python train.py --num_hidden_layers=13 --hidden_size=448 --experts_per_token=4 --lr_router=0.000624 --max_grad_norm=1.0 --warmup_steps=382 --decay_shape="cos"
Below are experts of layer 9 (counted from 0) of a mixture-of-experts language model. Rows are named router (the router's row for the expert), gate (a neuron's input weights, with its number), up (a neuron's input weights, with its number), down (a neuron's output weights, with its number) and show model dimensions 280-335. Each number is 50 + 10 x the weight over its row's rms, rounded and kept within 0 to 99.
Before each expert's rows: a language model's description of what the expert responds to; "comes before" lists some tokens at least twice as common just after its tokens as in all text. This comes from a sample of Wikipedia text that the model never trained on. Tokens count by the router's weight.

# expert 55
Line breaks after sentences, headings and titles, plus opening quotation marks and pronouns like they, we, You opening quotes or clauses.
comes before: "\n", "The", "==", "In", "===", "-"
router:51 51 54 52 63 46 45 46 59 54 52 51 50 52 46 34 65 50 53 53 51 61 47 44 64 61 48 54 44 60 66 54 62 66 39 72 47 36 42 57 69 48 29 43 45 43 70 51 28 44 40 41 48 41 46 51
gate0:44 59 46 57 51 61 46 59 60 53 63 45 52 37 43 34 34 43 57 30 39 55 33 37 63 44 48 57 40 54 59 57 45 50 46 54 45 43 58 59 41 54 54 37 49 47 64 37 50 44 49 69 45 41 46 51
up0:37 47 55 47 36 44 58 58 63 46 64 40 65 57 37 51 38 50 58 54 51 46 55 36 61 65 41 65 45 51 64 32 60 68 58 39 44 31 60 57 40 52 56 50 46 55 51 44 45 46 52 50 56 51 51 39
down0:38 61 45 46 51 38 39 38 61 37 44 57 47 42 40 31 52 61 52 26 45 58 33 54 40 54 47 40 67 28 51 33 60 49 32 66 47 39 49 39 62 46 46 42 28 41 43 48 53 38 58 54 57 55 32 56
gate1:55 59 57 41 50 51 52 53 41 66 29 45 46 36 46 38 46 57 45 59 40 53 48 31 66 56 61 46 41 71 31 61 45 19 43 49 44 48 59 57 47 64 43 50 40 49 48 55 50 37 55 51 56 46 50 58
up1:43 54 39 46 27 50 40 39 62 48 37 45 51 71 61 45 70 84 53 51 57 45 43 45 43 40 44 50 57 36 45 54 59 61 48 52 61 59 58 40 54 38 48 57 61 48 61 37 52 53 36 33 27 41 40 51
down1:35 48 52 76 48 55 57 51 52 47 64 50 48 52 55 21 47 34 65 41 55 51 75 48 41 56 49 62 52 59 44 55 52 61 47 30 55 38 58 61 36 60 69 61 71 55 39 67 46 55 41 39 50 41 55 51
gate2:37 80 40 64 40 39 60 53 51 47 60 44 49 57 50 66 58 36 64 42 59 49 52 62 51 52 62 48 45 72 42 47 64 33 61 58 53 42 42 47 46 45 51 55 48 54 42 55 50 52 54 71 48 39 55 43
up2:44 59 42 42 38 54 68 45 46 45 62 40 37 53 59 48 58 40 58 49 63 43 60 50 50 45 57 56 51 66 35 43 53 33 51 68 55 47 63 60 53 41 54 48 49 54 58 52 48 54 42 67 46 47 56 62
down2:53 59 33 48 50 48 37 48 51 60 40 59 50 55 56 30 49 66 42 31 44 54 26 49 40 52 53 37 52 36 44 41 42 39 34 50 53 38 56 54 42 71 61 52 31 47 60 48 50 46 42 41 60 51 51 70
gate3:49 44 31 49 51 54 50 44 56 44 49 56 41 45 52 72 44 59 67 43 30 42 59 41 67 66 45 47 56 46 53 48 32 46 48 50 72 54 36 47 54 54 47 58 54 54 53 43 71 34 42 50 60 44 57 48
up3:52 60 53 35 59 55 49 36 48 22 49 58 44 34 61 68 43 46 55 51 38 59 51 41 56 58 38 31 47 49 68 47 41 46 51 54 53 53 59 47 45 65 49 70 51 57 42 51 53 33 54 65 60 51 48 38
down3:34 38 51 26 44 35 50 37 65 32 44 53 35 58 45 44 32 47 74 54 51 62 49 54 49 51 57 45 40 53 62 53 48 58 56 45 55 65 61 52 54 38 44 69 49 50 74 42 63 52 59 60 38 67 39 74
gate4:64 51 50 62 46 66 49 48 49 38 60 33 44 48 56 57 50 62 57 49 52 41 66 50 62 27 40 37 57 54 57 52 79 40 46 56 38 62 44 43 44 49 43 67 61 51 44 53 50 52 67 49 33 55 64 41
up4:41 41 65 57 71 59 48 51 40 34 57 45 45 47 59 48 63 50 45 55 55 46 70 62 60 30 60 33 63 66 59 60 65 29 47 60 49 59 38 47 44 60 43 55 57 44 45 48 30 59 55 38 28 44 67 55
down4:48 50 58 45 64 59 43 35 58 40 62 49 41 52 58 47 56 44 50 54 57 44 34 62 62 46 62 47 59 48 64 39 40 56 49 65 41 57 42 64 39 55 40 49 35 46 33 39 61 42 53 53 30 55 54 48
gate5:52 48 55 43 53 39 38 43 47 45 51 57 34 55 51 47 30 37 41 57 36 55 40 57 40 56 41 53 49 36 64 40 39 56 63 78 64 55 53 68 51 60 54 40 47 47 58 46 50 30 44 51 46 44 44 51
up5:50 57 57 46 38 53 42 62 46 53 47 31 44 50 52 50 45 54 50 52 27 58 54 49 69 60 46 41 40 45 39 41 44 49 49 57 78 40 66 65 54 63 60 37 30 54 44 30 64 32 39 47 56 52 45 56
down5:37 56 44 52 55 51 40 45 52 56 59 67 56 49 49 37 63 47 55 60 55 55 53 39 44 57 50 47 55 55 41 26 57 58 47 54 56 40 47 45 48 41 23 66 29 45 34 61 49 51 59 49 48 57 35 49
gate6:52 35 47 30 48 48 39 44 66 60 50 56 42 37 44 61 51 59 43 45 54 50 50 44 25 46 49 28 49 56 48 64 45 51 42 59 55 65 42 40 60 57 44 57 58 50 39 51 51 39 44 33 58 57 38 62
up6:49 42 56 46 50 55 50 35 72 63 67 58 44 49 55 47 48 52 38 59 33 41 71 51 49 52 40 60 43 54 24 50 51 50 64 57 64 59 69 40 47 58 58 51 61 55 57 63 50 55 47 57 38 38 54 50
down6:41 15 67 59 28 54 56 52 24 36 47 21 47 36 49 57 50 28 56 44 55 67 38 39 53 54 46 51 55 40 51 57 52 59 55 44 45 41 55 47 89 56 60 47 81 53 55 39 45 34 33 33 38 49 55 45
gate7:20 52 63 56 67 52 35 46 53 48 57 52 60 52 42 45 48 46 43 32 61 48 47 66 52 48 63 59 55 44 49 30 54 35 46 49 47 40 55 48 45 49 46 49 56 71 57 56 35 51 57 27 64 46 54 57
up7:38 59 59 36 59 44 49 54 54 53 58 54 66 54 39 70 49 46 42 63 55 50 49 56 65 42 59 58 45 59 56 34 59 35 45 39 30 33 57 39 48 40 45 52 37 73 51 55 43 57 45 57 58 36 52 64
down7:61 27 58 48 42 65 48 60 51 51 37 52 61 52 59 48 60 58 57 67 53 47 54 33 44 67 46 39 84 49 45 50 39 50 43 51 40 36 54 58 54 52 61 39 47 53 46 70 54 43 40 34 45 47 58 56